config.yaml
router_score: "sigmoid"
optimizer: "soap_variant"
max_seq_len: 512
Below are experts of layer 5 (counted from 0) of a mixture-of-experts language model. Rows are named router (the router's row for the expert), gate (a neuron's input weights, with its number), up (a neuron's input weights, with its number), down (a neuron's output weights, with its number) and show model dimensions 192-255. Each number is 200 + 40 x the weight over its row's rms, rounded and kept within 0 to 999.
Before each expert's rows: a language model's description of what the expert responds to; "comes before" lists some tokens at least twice as common just after its tokens as in all text. This comes from a sample of Wikipedia text that the model never trained on. Tokens count by the router's weight.

# expert 13
It responds to: Headings and line breaks
comes before: "=", "-", "\n\n", "\n", "The", "|"
router,269,257,264,202,197,248,187,148,157,188,155,185,192,149,257,146,230,230,216,245,179,161,228,264,193,192,172,161,131,203,160,168,197,275,201,171,262,188,215,207,162,157,190,170,185,143,128,178,263,205,148,163,167,234,229,276,227,249,292,138,188,178,197,264
gate0,223,199,176,253,213,218,233,216,208,192,217,179,176,278,166,132,236,162,193,196,197,169,178,162,213,239,178,206,257,166,181,171,209,266,120,188,178,172,205,144,127,139,215,219,213,135,232,191,203,179,271,136,219,178,186,220,260,231,229,156,196,242,136,207
up0,163,137,203,191,185,181,238,170,230,187,207,199,244,188,186,209,190,191,246,157,203,211,181,245,259,143,226,192,241,239,243,273,199,195,178,135,233,207,261,228,204,234,228,262,175,184,112,215,146,168,261,216,299,228,182,213,167,151,122,206,233,239,207,215
down0,187,283,230,285,143,165,164,173,168,223,233,188,196,245,269,241,241,164,175,229,193,184,240,308,116,186,194,185,196,217,240,165,255,227,197,176,196,190,227,179,244,243,146,182,155,205,187,291,161,208,183,168,191,197,184,183,154,179,149,240,266,173,184,201
gate1,208,197,188,184,161,216,233,228,211,159,260,170,198,205,149,209,115,229,150,254,218,211,206,153,198,154,224,220,283,259,121,136,199,180,121,234,236,202,248,210,274,254,218,200,196,187,253,201,237,241,210,180,215,216,158,289,248,229,168,242,240,206,209,234
up1,139,145,221,167,130,210,176,198,210,209,238,309,219,160,207,236,185,222,142,185,242,200,239,171,155,245,220,227,165,183,261,253,144,204,183,130,244,192,225,174,86,230,206,182,204,203,164,208,215,153,213,164,191,226,251,117,246,191,183,186,238,206,215,193
down1,199,227,205,240,222,190,208,190,232,134,239,255,210,162,202,232,164,224,238,192,160,185,219,216,205,244,204,185,214,212,273,152,166,189,270,188,178,212,189,211,194,202,154,123,195,159,221,221,157,189,216,191,207,245,211,163,203,219,217,269,276,168,180,237
gate2,226,230,153,177,173,233,221,261,197,182,171,233,223,139,189,235,227,200,185,240,106,163,208,123,194,153,152,191,201,230,210,206,229,188,248,175,260,210,206,206,268,166,216,276,200,209,129,177,212,165,139,191,259,185,225,198,223,246,105,131,186,212,213,193
up2,228,186,222,182,164,207,152,240,149,182,219,174,196,116,219,121,152,185,190,275,267,297,223,252,155,198,236,216,213,176,216,188,243,188,275,262,169,203,208,218,260,199,170,263,162,202,173,174,183,148,169,215,198,218,266,199,208,109,205,267,112,153,182,120
down2,149,256,228,173,201,155,240,230,254,188,145,316,167,265,237,204,168,217,212,214,223,199,174,157,224,177,201,220,180,207,214,275,200,256,152,183,182,127,106,277,201,188,159,205,197,207,175,230,251,145,221,199,185,238,227,254,191,182,218,233,201,174,202,130
gate3,173,255,183,214,177,142,229,102,219,242,237,134,255,189,169,262,175,152,198,209,181,222,218,200,243,222,192,179,151,199,179,211,170,230,221,271,132,235,261,195,212,247,183,228,264,207,142,174,226,186,232,236,208,210,238,203,187,132,182,235,152,191,229,221
up3,198,221,198,213,189,173,164,120,266,225,223,191,230,165,203,215,127,202,255,235,232,239,245,221,279,280,169,156,170,231,131,189,149,214,189,280,209,204,210,238,223,213,202,154,258,185,220,144,212,197,163,160,256,264,250,222,213,231,198,163,190,184,241,255
down3,189,184,266,191,183,220,119,162,224,183,240,224,179,155,302,180,78,188,209,256,291,187,229,239,163,242,207,158,262,249,237,214,228,210,172,218,139,172,247,231,167,232,130,205,251,176,292,224,257,234,165,154,183,130,247,132,183,131,153,185,240,164,278,200
gate4,189,215,227,209,224,192,210,192,102,248,261,200,211,246,166,265,188,201,179,258,207,173,188,207,154,210,244,189,249,217,196,271,226,213,190,190,180,214,172,174,192,168,223,169,197,201,172,174,157,184,73,214,157,207,194,109,215,162,206,239,277,235,271,180
up4,242,186,223,165,131,239,108,183,206,155,136,151,230,256,186,275,196,281,250,154,233,215,155,228,282,256,219,238,198,211,179,228,194,206,218,214,249,197,248,160,204,275,258,231,238,205,230,163,228,150,252,168,244,285,233,191,185,243,131,187,170,154,173,253
down4,193,186,159,185,201,221,190,252,244,162,209,252,207,152,200,208,277,211,273,244,240,245,294,224,211,117,250,244,130,184,207,263,156,226,192,213,230,202,202,197,238,190,162,185,168,218,210,229,173,269,252,263,178,197,181,240,192,239,162,187,219,257,129,88
gate5,236,226,178,150,210,223,175,215,197,171,180,311,199,246,185,239,213,191,223,229,102,209,228,281,139,197,227,285,180,208,235,194,203,213,184,188,163,202,115,191,207,207,234,146,137,212,178,218,219,178,203,265,242,161,255,278,157,244,269,175,206,176,265,176
up5,195,281,160,186,172,288,241,212,157,216,128,232,162,152,146,228,224,151,220,176,247,120,171,198,203,151,218,215,190,171,233,178,227,195,118,164,181,222,230,208,169,267,185,204,242,250,250,147,210,186,135,256,192,172,225,260,239,216,187,223,236,174,205,169
down5,206,197,211,226,222,165,211,199,168,163,151,255,214,158,248,218,230,144,175,157,213,216,174,215,227,136,158,150,220,177,178,273,226,193,224,198,185,134,200,200,187,210,271,166,241,270,147,196,192,233,156,146,201,119,197,165,159,190,110,246,193,203,200,119
gate6,225,219,226,246,276,148,166,143,242,182,219,212,213,147,149,214,202,177,286,138,276,136,282,227,172,229,173,201,258,255,231,143,215,163,242,274,232,195,220,182,236,164,190,235,190,230,221,221,206,207,129,239,255,153,208,234,206,238,197,227,201,267,241,110
up6,196,211,288,229,233,222,223,205,207,167,255,214,208,248,181,280,244,177,164,177,270,123,277,256,215,271,190,210,229,197,146,153,262,240,193,210,237,162,182,235,217,138,165,200,189,207,168,197,226,187,151,191,224,166,193,247,205,207,335,161,234,291,223,183
down6,225,248,224,172,246,172,110,273,192,170,268,285,204,211,176,194,232,197,219,92,146,236,194,231,233,198,180,189,226,203,185,211,239,157,176,180,186,204,246,226,289,250,236,189,264,167,153,262,186,248,103,204,259,181,212,281,175,257,206,210,168,238,246,245
gate7,189,245,167,215,156,285,200,201,227,127,224,250,150,186,195,194,205,186,205,205,201,213,226,194,209,164,161,209,156,136,242,205,165,238,198,239,202,249,174,243,146,200,197,205,197,199,267,227,203,161,207,174,230,222,148,217,274,174,246,186,227,280,210,185
up7,211,169,197,212,260,169,263,183,176,141,185,279,191,165,267,186,184,165,170,144,201,220,174,211,219,184,168,246,271,185,229,198,217,252,243,243,149,202,197,219,202,224,213,189,178,182,184,173,216,193,227,182,206,197,253,202,145,178,205,196,225,240,236,201
down7,205,251,233,257,213,210,285,159,109,203,176,178,208,175,223,183,248,220,223,194,246,177,145,299,267,261,174,142,226,207,208,167,222,163,178,146,140,211,314,167,206,209,194,158,213,253,155,142,241,196,179,188,153,169,193,180,244,168,204,166,207,226,203,151

# expert 14
It responds to: Verbs and particles
comes before: " to", " by", " in", " the", " a", " as"
router,243,195,257,248,253,216,162,120,185,186,200,180,183,182,239,143,115,274,201,174,188,191,197,229,170,227,166,199,159,168,213,207,137,225,194,180,256,236,253,200,140,102,236,177,233,131,212,231,215,281,175,196,240,191,199,239,237,192,229,158,207,203,178,213
gate0,209,190,155,200,181,196,199,226,154,165,241,190,189,230,227,223,230,186,195,231,180,219,165,220,230,169,174,211,272,222,199,178,228,210,177,222,149,215,279,165,225,147,242,212,137,122,192,253,149,277,232,185,225,175,234,229,190,210,151,258,233,203,134,113
up0,143,143,169,189,158,164,176,153,236,227,220,231,165,235,211,189,143,200,203,192,179,155,219,160,200,235,215,190,182,214,150,232,199,270,221,205,218,241,188,223,192,221,201,183,193,305,159,200,246,151,211,238,131,181,234,188,168,171,236,212,144,217,244,250
down0,163,190,242,223,310,168,221,243,223,196,250,214,237,184,196,198,247,264,227,149,174,171,247,258,262,177,189,164,214,139,256,192,208,252,228,197,188,250,275,152,226,223,218,198,169,207,233,154,169,189,222,162,206,169,173,196,305,223,177,238,213,179,249,221
gate1,269,242,209,192,207,223,198,153,181,150,255,219,176,222,219,218,202,247,184,188,217,191,219,160,225,338,143,177,196,194,190,270,201,219,200,200,147,192,227,211,250,170,245,142,199,173,112,230,203,182,177,219,127,157,151,145,275,209,218,164,150,236,200,151
up1,226,226,196,171,178,114,161,181,213,143,229,211,123,174,163,194,209,208,235,216,167,237,142,118,184,242,194,149,184,239,243,261,206,208,147,216,142,251,194,132,235,182,175,149,161,148,185,208,188,208,206,158,159,206,240,214,160,211,230,189,179,117,100,208
down1,199,181,246,179,157,170,238,148,208,173,180,317,195,162,180,231,115,211,232,217,292,176,245,212,195,213,178,194,147,257,206,216,316,225,193,285,183,169,182,96,217,225,210,216,187,210,215,149,161,145,194,159,147,180,228,232,239,187,209,139,210,137,240,123
gate2,167,172,201,191,193,234,237,142,220,216,187,157,107,240,201,127,263,201,188,187,241,172,116,196,238,217,219,211,232,190,228,163,281,248,223,146,194,141,117,260,156,203,246,292,230,188,161,151,197,128,202,210,226,233,211,262,190,247,281,142,275,207,199,193
up2,198,266,182,198,196,192,132,215,163,169,201,221,237,159,236,187,154,214,230,184,187,233,229,229,232,149,179,158,198,240,131,201,164,198,149,162,164,222,252,197,224,224,204,154,183,138,237,297,225,204,210,140,242,193,146,201,192,187,183,189,199,192,163,140
down2,176,199,240,234,183,199,225,244,236,237,249,110,250,164,188,194,138,94,260,191,187,177,181,232,189,219,171,240,171,203,225,228,234,272,225,157,283,234,287,145,250,196,162,98,237,215,270,274,192,236,128,197,226,184,219,149,210,160,240,169,187,245,244,176
gate3,202,206,269,207,254,224,138,111,162,240,229,201,232,235,160,183,188,212,211,206,242,196,241,201,150,201,254,227,209,256,179,262,240,162,223,184,156,218,144,182,251,229,223,187,225,132,211,153,203,205,207,290,200,117,188,189,130,241,221,170,208,213,317,154
up3,180,188,131,218,249,189,255,217,194,198,221,196,137,183,272,189,237,200,190,234,207,174,214,237,249,149,179,247,118,205,197,191,213,98,148,239,167,179,165,195,216,170,181,158,134,201,144,250,184,139,173,201,136,217,200,197,156,228,209,223,162,210,154,245
down3,219,247,194,154,159,225,193,241,228,175,218,132,160,217,160,244,257,220,215,220,205,158,238,302,276,197,210,229,262,182,240,186,184,142,146,153,244,187,171,175,197,195,218,184,232,185,206,249,180,192,230,185,208,136,149,183,171,157,157,224,110,198,278,219
gate4,200,281,217,223,172,207,269,177,203,267,255,126,188,225,180,206,224,184,217,222,263,182,216,187,219,181,205,196,163,201,266,238,240,180,194,206,190,215,241,193,264,158,133,131,177,191,234,176,184,167,204,244,217,174,241,247,218,225,124,304,202,182,212,186
up4,239,159,166,175,60,153,185,224,164,227,172,194,241,211,205,159,191,165,181,172,130,191,154,178,210,185,189,165,212,269,212,158,166,164,133,179,201,191,173,220,119,219,203,277,179,213,218,205,239,181,140,230,126,186,245,188,211,178,296,198,249,232,185,185
down4,229,212,211,213,132,166,178,157,215,227,219,274,137,222,170,241,188,193,197,243,82,170,155,167,171,264,177,212,119,280,212,138,211,191,194,214,311,123,158,186,194,172,204,275,161,223,169,178,178,315,187,274,199,260,160,163,177,186,178,223,155,177,195,213
gate5,134,203,178,326,197,277,230,198,217,250,197,219,174,234,207,244,191,238,226,225,188,176,190,254,209,155,228,219,148,167,199,182,182,227,246,148,194,224,243,176,218,142,217,251,225,172,188,213,179,171,161,187,167,199,237,227,250,214,172,171,259,186,200,197
up5,247,220,205,206,172,213,181,203,171,191,190,167,201,164,168,189,214,219,159,215,154,231,240,202,195,179,157,207,170,156,183,148,203,161,263,156,236,145,209,199,212,192,210,204,257,177,261,215,191,201,122,253,186,256,201,230,216,199,170,249,226,264,204,240
down5,138,146,211,170,240,166,172,121,144,269,194,257,198,191,232,254,165,156,188,170,204,261,229,194,249,163,242,193,190,130,124,177,210,221,147,219,173,218,247,233,209,170,228,185,281,208,207,228,238,214,252,200,201,254,265,268,203,226,208,161,201,256,170,183
gate6,178,266,221,157,271,170,194,186,176,237,202,175,253,210,260,135,231,175,198,224,227,198,263,202,76,224,256,230,169,244,222,175,176,154,237,206,154,199,156,124,203,176,185,195,302,177,268,214,139,197,232,122,205,275,230,174,179,256,264,164,175,221,144,183
up6,259,213,310,199,122,152,206,176,202,111,201,231,173,214,214,209,231,186,299,197,192,196,232,213,197,235,175,179,217,179,170,230,106,257,225,184,292,211,193,240,157,265,190,200,141,109,189,241,243,153,208,174,231,162,221,168,227,193,192,214,141,86,216,202
down6,226,210,169,158,166,271,151,140,186,292,184,212,191,181,174,217,215,197,216,187,195,242,186,241,259,251,284,148,216,202,200,222,178,197,217,168,236,131,185,200,235,176,221,179,231,244,199,235,311,183,177,225,269,155,182,243,183,181,225,185,174,151,236,211
gate7,153,209,80,226,194,198,249,217,138,178,180,213,198,157,229,130,140,218,203,214,135,156,166,212,204,182,211,181,226,209,138,197,208,246,184,184,300,208,278,220,242,226,192,252,173,250,221,274,213,122,215,169,180,162,177,196,231,248,233,156,161,230,185,166
up7,149,198,143,187,218,205,195,219,216,209,265,214,228,197,210,108,206,215,224,153,192,153,241,219,221,217,184,140,275,212,210,178,226,233,227,208,232,172,191,201,255,204,175,239,243,228,227,227,170,169,251,126,235,259,164,176,191,263,133,189,88,225,141,131
down7,184,241,249,202,225,204,133,173,211,267,221,231,189,193,191,229,232,177,173,203,152,168,167,220,191,219,187,270,221,204,199,231,194,214,147,147,221,263,192,241,226,221,101,177,246,318,252,210,218,101,178,208,173,202,217,208,140,197,165,146,147,206,198,165

# expert 4
It responds to: Closing punctuation marks
comes before: "\n", "\n\n", " The", "  ", " In", " He"
router,234,207,256,259,210,212,142,127,158,207,168,146,209,132,289,146,155,226,189,134,146,189,231,255,223,236,131,235,180,179,232,190,209,211,185,145,250,279,175,195,125,174,238,165,179,183,169,195,175,244,189,193,190,221,198,233,228,190,229,198,235,226,159,219
gate0,264,124,205,190,178,233,181,148,183,211,237,210,202,209,147,218,165,209,211,270,238,285,245,272,187,145,252,214,215,203,179,157,170,175,263,175,222,168,140,139,254,186,239,152,192,124,202,197,176,161,136,218,191,214,136,235,222,189,236,255,211,260,189,202
up0,141,216,166,198,201,256,214,197,190,228,283,235,149,153,263,166,271,209,151,250,199,191,203,175,180,234,161,196,207,242,176,257,217,261,205,245,234,152,175,237,167,167,201,255,220,188,195,145,187,235,219,188,89,200,230,228,137,259,130,157,238,205,215,154
down0,259,218,87,143,258,203,231,215,170,228,192,221,212,184,192,223,234,182,219,267,176,218,163,197,167,201,185,243,188,136,183,199,178,175,220,182,180,200,143,211,156,175,227,251,199,195,195,181,196,160,171,212,252,241,169,154,159,228,119,199,241,263,178,190
gate1,223,160,145,182,195,198,169,221,252,148,186,194,188,102,217,234,173,168,199,211,202,240,246,127,193,294,206,234,242,192,168,184,160,154,171,179,141,148,120,185,156,213,224,187,245,224,178,216,207,226,153,264,152,249,142,202,248,245,272,197,187,217,213,223
up1,142,205,261,236,281,285,195,248,144,233,197,157,243,176,221,197,188,161,228,198,197,170,245,229,263,220,160,187,182,161,280,256,256,226,190,271,245,220,290,209,250,288,153,207,127,212,232,175,160,157,149,214,182,167,220,206,150,157,174,178,149,200,147,155
down1,277,239,238,210,221,252,253,219,278,143,204,243,145,205,235,204,188,199,158,218,220,238,201,97,163,177,212,256,161,173,186,236,103,251,127,121,188,228,134,181,226,135,207,171,234,218,125,153,200,175,230,224,198,316,135,226,168,214,160,123,163,269,228,223
gate2,169,240,143,165,248,184,201,189,170,294,239,112,169,202,258,170,139,184,231,209,211,207,176,218,195,243,230,128,211,206,155,164,271,171,285,232,156,193,196,169,237,195,246,280,211,141,136,178,72,126,196,205,195,187,195,224,266,204,187,180,168,189,232,194
up2,151,212,169,218,207,166,202,157,190,268,222,311,253,220,182,203,198,272,222,137,225,246,173,239,196,240,183,194,201,207,179,161,174,208,201,147,169,202,177,214,249,215,177,182,155,157,173,219,131,169,192,153,236,228,162,212,218,141,224,184,233,232,223,172
down2,154,169,211,280,157,252,187,182,252,225,237,151,244,238,190,201,204,155,247,191,191,223,188,214,285,204,204,238,264,197,262,201,268,143,197,145,71,217,201,174,286,252,205,267,198,179,116,164,238,224,165,127,179,264,196,170,172,153,223,191,252,184,137,222
gate3,187,227,229,205,207,206,204,135,159,225,226,177,170,210,279,176,261,175,217,208,191,226,177,170,147,209,172,274,169,269,182,156,169,232,260,219,163,142,243,214,250,195,308,237,213,158,224,159,188,157,216,214,265,163,229,176,202,152,291,161,203,172,198,186
up3,212,260,218,206,115,193,115,217,193,147,232,195,137,231,201,270,178,190,211,226,257,219,186,235,170,199,142,293,210,220,175,184,135,222,280,300,153,201,220,183,206,131,211,221,249,176,223,239,170,137,167,228,189,205,200,173,228,166,163,260,169,206,186,203
down3,195,234,183,232,139,280,192,219,233,193,209,211,144,275,165,264,252,211,245,195,151,261,226,222,192,210,196,260,183,176,259,213,199,168,210,125,245,200,171,157,201,232,224,187,273,275,210,154,218,171,251,177,142,247,259,210,232,223,229,163,200,218,253,234
gate4,203,215,291,187,140,171,224,204,172,262,238,254,199,204,194,222,198,200,160,198,212,302,217,188,177,232,253,166,213,217,220,314,221,211,248,161,270,206,221,149,170,201,188,168,173,275,180,207,241,170,259,200,198,309,196,164,279,160,246,179,190,196,216,244
up4,236,251,236,226,212,303,205,223,220,179,149,216,208,276,240,233,263,243,211,176,205,184,220,224,203,214,252,247,225,166,208,193,201,260,210,182,231,209,202,206,136,335,177,219,222,144,199,231,219,135,127,229,189,169,209,207,159,154,140,275,163,184,182,236
down4,201,193,198,242,272,165,266,190,159,175,260,173,270,174,173,198,226,239,223,100,163,194,234,212,268,141,202,220,163,194,252,211,164,204,226,276,181,220,183,182,213,279,242,222,237,219,183,225,260,171,213,218,198,231,148,236,193,252,196,252,173,136,227,152
gate5,194,166,209,155,182,255,153,221,211,250,124,111,145,218,228,201,159,184,169,244,163,174,205,197,194,157,167,214,175,211,214,160,313,163,169,240,210,237,259,127,193,225,271,213,165,229,251,210,226,142,108,256,207,240,185,236,265,272,201,189,138,239,166,204
up5,234,201,228,250,302,171,224,202,188,153,167,173,229,217,245,180,266,202,129,255,208,187,190,141,206,187,148,158,237,200,169,256,48,216,215,215,160,190,154,269,206,185,196,217,178,223,143,166,195,239,238,150,234,209,262,86,227,90,226,167,278,93,195,170
down5,180,143,214,176,181,219,244,228,257,172,180,140,178,128,155,149,274,233,206,139,145,193,216,240,141,187,208,207,139,187,169,201,225,174,256,309,232,209,240,133,176,218,199,132,170,195,152,240,238,176,205,273,268,256,106,236,214,228,149,269,205,165,152,198
gate6,237,179,157,222,273,227,211,201,235,191,174,156,222,188,210,233,173,173,113,136,214,195,214,169,180,136,233,182,218,235,184,195,177,206,141,204,199,173,242,224,91,194,287,193,277,226,246,198,134,199,278,228,211,226,149,211,219,228,171,164,198,186,255,258
up6,185,143,278,181,178,197,172,225,224,138,165,218,246,193,238,203,208,270,236,373,121,286,180,159,193,206,229,197,192,176,232,199,173,221,138,133,164,269,163,150,202,149,190,192,198,244,213,163,279,206,162,231,207,234,192,126,153,169,207,190,214,191,189,200
down6,254,252,205,253,150,124,199,194,214,189,191,210,188,125,149,221,257,173,211,203,253,171,262,166,189,188,172,144,217,152,223,131,188,255,214,220,182,249,201,149,200,197,184,127,152,197,117,187,189,180,192,197,171,217,237,225,259,184,179,112,210,188,154,227
gate7,155,248,264,188,299,158,95,151,210,218,112,176,182,192,293,200,176,200,218,185,190,182,261,189,188,267,232,138,195,172,175,180,245,210,288,227,259,204,182,142,230,194,227,152,142,200,205,219,154,185,134,119,175,214,161,216,257,263,273,213,165,184,180,233
up7,235,206,241,283,219,156,190,242,233,166,208,107,161,199,147,197,198,310,209,240,225,152,169,323,180,228,155,214,219,168,186,275,180,229,163,197,160,132,174,202,186,261,244,269,206,187,258,215,127,214,251,142,252,202,124,175,160,174,190,187,127,189,198,223
down7,180,241,144,175,151,188,213,197,178,225,180,212,211,295,187,113,232,177,205,257,246,201,166,216,249,72,208,254,145,170,235,212,244,185,265,168,218,217,163,152,238,207,206,236,214,183,285,183,174,231,149,154,176,155,160,147,208,214,173,158,138,155,146,259

# expert 15
It responds to: Prepositions
comes before: " the", " a", " his", " an", " its", " this"
router,219,263,238,242,228,220,177,126,196,259,134,170,196,146,222,170,149,235,190,171,153,128,240,268,224,224,194,155,159,166,208,201,172,233,213,165,268,211,173,168,135,148,214,152,227,157,193,164,189,302,186,241,199,188,211,210,184,198,278,209,181,176,163,216
gate0,196,201,214,103,155,196,227,233,170,109,261,215,219,185,194,252,200,211,198,260,157,199,187,164,197,147,214,185,246,134,253,151,152,140,202,144,243,180,241,217,250,168,205,144,161,156,188,230,182,204,221,207,192,202,245,212,172,200,241,201,130,173,234,220
up0,141,207,229,248,211,188,231,156,194,106,162,160,237,221,219,155,153,156,188,178,194,266,206,216,247,196,142,148,203,204,90,216,165,192,214,226,150,235,184,187,206,189,164,195,217,144,169,213,184,212,233,135,209,138,291,211,187,190,207,248,239,154,229,190
down0,219,194,207,145,222,222,250,220,166,219,239,292,224,226,185,172,149,233,240,195,208,190,208,144,167,173,215,201,166,237,196,239,215,227,262,171,217,201,225,206,224,173,224,122,218,188,235,144,269,198,178,166,113,217,137,246,229,226,108,213,240,277,87,223
gate1,207,183,263,205,180,127,146,131,131,222,160,179,182,205,287,224,171,231,208,176,241,227,233,203,240,192,187,319,224,173,218,158,258,206,180,203,210,238,191,192,224,199,194,185,162,213,168,226,132,144,237,169,188,260,205,213,218,221,134,178,256,134,234,213
up1,176,171,177,175,233,212,174,232,248,236,156,164,205,197,209,192,187,194,138,130,171,232,127,176,166,192,194,200,126,148,201,210,275,175,102,212,199,188,244,281,229,217,236,204,159,248,201,170,248,143,153,197,254,189,221,104,165,197,202,192,220,139,161,259
down1,215,229,206,156,276,219,240,188,246,191,144,245,218,226,156,171,242,262,221,196,227,191,325,188,226,241,165,201,198,239,226,178,180,258,240,204,239,232,280,139,200,227,184,276,188,217,262,196,231,214,181,184,166,226,168,229,163,198,106,201,198,214,169,132
gate2,204,222,199,192,185,173,214,238,250,188,271,160,243,234,155,223,196,208,201,173,230,298,210,186,262,201,185,239,169,271,292,143,247,188,179,198,132,207,192,220,184,234,139,184,198,214,205,164,244,196,162,212,196,245,180,128,193,198,171,218,193,218,162,234
up2,192,204,245,188,129,160,246,178,194,185,219,189,243,244,237,291,259,189,233,218,231,283,216,194,320,214,198,207,245,256,233,163,177,273,232,217,176,227,248,213,249,278,133,219,175,153,182,187,174,192,161,182,271,146,203,108,196,226,163,180,211,274,230,291
down2,235,145,143,200,223,304,265,212,181,236,148,245,184,169,194,105,245,173,221,216,176,172,225,167,152,176,144,172,234,173,122,211,194,200,133,179,181,209,249,234,155,201,201,196,184,152,200,208,167,189,244,162,199,141,251,203,274,224,189,136,199,206,228,172
gate3,132,217,182,210,176,102,158,217,211,223,186,195,193,245,236,226,207,156,289,200,246,193,163,213,233,197,265,185,194,163,109,234,170,243,199,171,175,230,222,231,153,299,248,200,105,251,187,246,227,160,244,128,233,140,205,238,196,217,280,207,226,110,171,173
up3,244,149,213,177,198,262,256,226,248,183,216,133,190,172,177,124,270,171,195,228,201,224,237,269,178,217,112,190,234,181,221,220,243,232,243,235,166,159,261,108,80,237,184,183,254,232,188,174,202,225,207,240,136,227,139,166,218,181,194,185,199,214,229,252
down3,160,188,210,160,231,192,153,111,186,263,208,219,209,172,182,318,169,144,218,210,201,177,218,257,181,236,242,178,275,149,143,194,188,217,200,170,137,215,215,208,185,253,215,175,208,188,252,225,89,196,228,182,226,113,231,213,189,229,252,187,196,147,196,206
gate4,256,213,205,212,135,220,289,246,215,125,256,179,209,144,222,225,206,161,228,263,202,218,199,179,200,187,124,224,187,184,208,259,272,235,230,237,171,216,163,223,216,235,251,204,254,186,245,171,244,236,260,265,252,242,228,253,237,152,200,241,214,195,209,225
up4,189,203,249,196,137,193,207,279,189,221,183,190,171,231,179,253,259,111,211,187,292,272,244,278,212,182,148,195,202,200,218,183,234,210,234,223,234,170,178,239,183,218,224,202,208,147,238,189,226,265,208,293,259,244,170,238,176,172,100,172,188,115,248,166
down4,140,203,325,237,184,147,164,264,243,181,180,224,239,229,160,187,246,215,194,276,146,116,182,228,181,149,221,235,191,286,266,175,185,199,166,192,189,197,280,270,204,210,191,167,165,192,202,168,151,239,227,228,145,108,261,179,177,265,214,177,232,170,215,177
gate5,243,200,169,173,197,202,218,250,146,224,224,190,288,223,240,212,187,178,194,171,154,208,196,227,100,212,103,181,237,132,226,204,222,165,179,272,185,196,173,201,160,209,156,245,188,215,219,312,126,205,213,223,204,290,89,186,238,203,155,195,192,226,184,239
up5,183,178,183,170,171,205,162,256,151,173,189,249,196,215,201,250,155,234,275,265,333,188,181,194,186,261,167,161,152,170,209,171,152,182,173,235,208,210,184,116,187,247,219,228,190,226,195,209,125,143,241,231,124,205,177,263,193,169,135,144,309,209,255,186
down5,201,170,179,210,193,178,206,198,234,208,237,228,218,238,156,227,174,156,159,124,216,249,275,138,213,145,221,180,192,218,179,164,242,201,196,249,191,192,231,258,233,218,205,241,138,221,185,295,161,207,209,146,202,254,174,198,280,208,218,249,178,268,218,239
gate6,192,192,160,150,208,197,176,258,163,147,188,135,231,214,144,204,229,153,211,210,218,209,148,223,165,245,196,210,243,191,212,182,138,152,215,138,168,180,165,137,204,219,177,230,225,269,177,221,146,144,123,239,242,240,217,201,169,215,263,204,221,205,141,177
up6,188,164,249,163,201,192,249,166,130,203,204,194,207,234,207,167,165,185,189,161,168,214,281,182,303,182,178,195,157,228,208,229,209,218,164,190,250,232,167,241,281,283,165,205,172,132,190,173,291,246,197,213,128,163,200,232,205,158,216,207,238,223,194,200
down6,209,216,148,155,155,159,163,233,256,146,165,159,151,223,180,202,192,177,295,238,170,243,258,191,174,202,166,217,206,153,224,238,198,266,193,184,197,208,204,208,199,178,232,187,196,129,188,190,203,261,219,216,167,104,149,174,179,194,223,248,126,139,240,193
gate7,248,181,201,194,232,229,169,174,87,257,179,211,165,212,185,152,329,154,180,220,199,227,181,212,230,185,188,223,103,170,211,178,182,242,193,215,240,227,195,180,207,86,145,239,179,155,284,190,228,154,216,170,173,191,161,213,294,200,155,159,232,145,184,258
up7,230,150,117,178,172,199,214,211,294,230,222,249,224,213,204,240,253,177,140,202,161,219,220,196,217,160,241,224,136,201,233,242,208,205,196,265,103,239,238,104,198,260,152,204,194,257,188,209,202,184,227,189,222,135,194,204,240,194,109,186,217,184,191,117
down7,207,175,114,129,154,119,183,208,221,176,260,148,203,240,230,267,142,262,212,187,145,251,278,172,158,241,229,245,195,235,268,256,215,196,137,172,122,152,248,169,147,269,181,294,183,290,184,221,241,260,226,190,189,190,200,224,246,225,156,201,210,216,217,166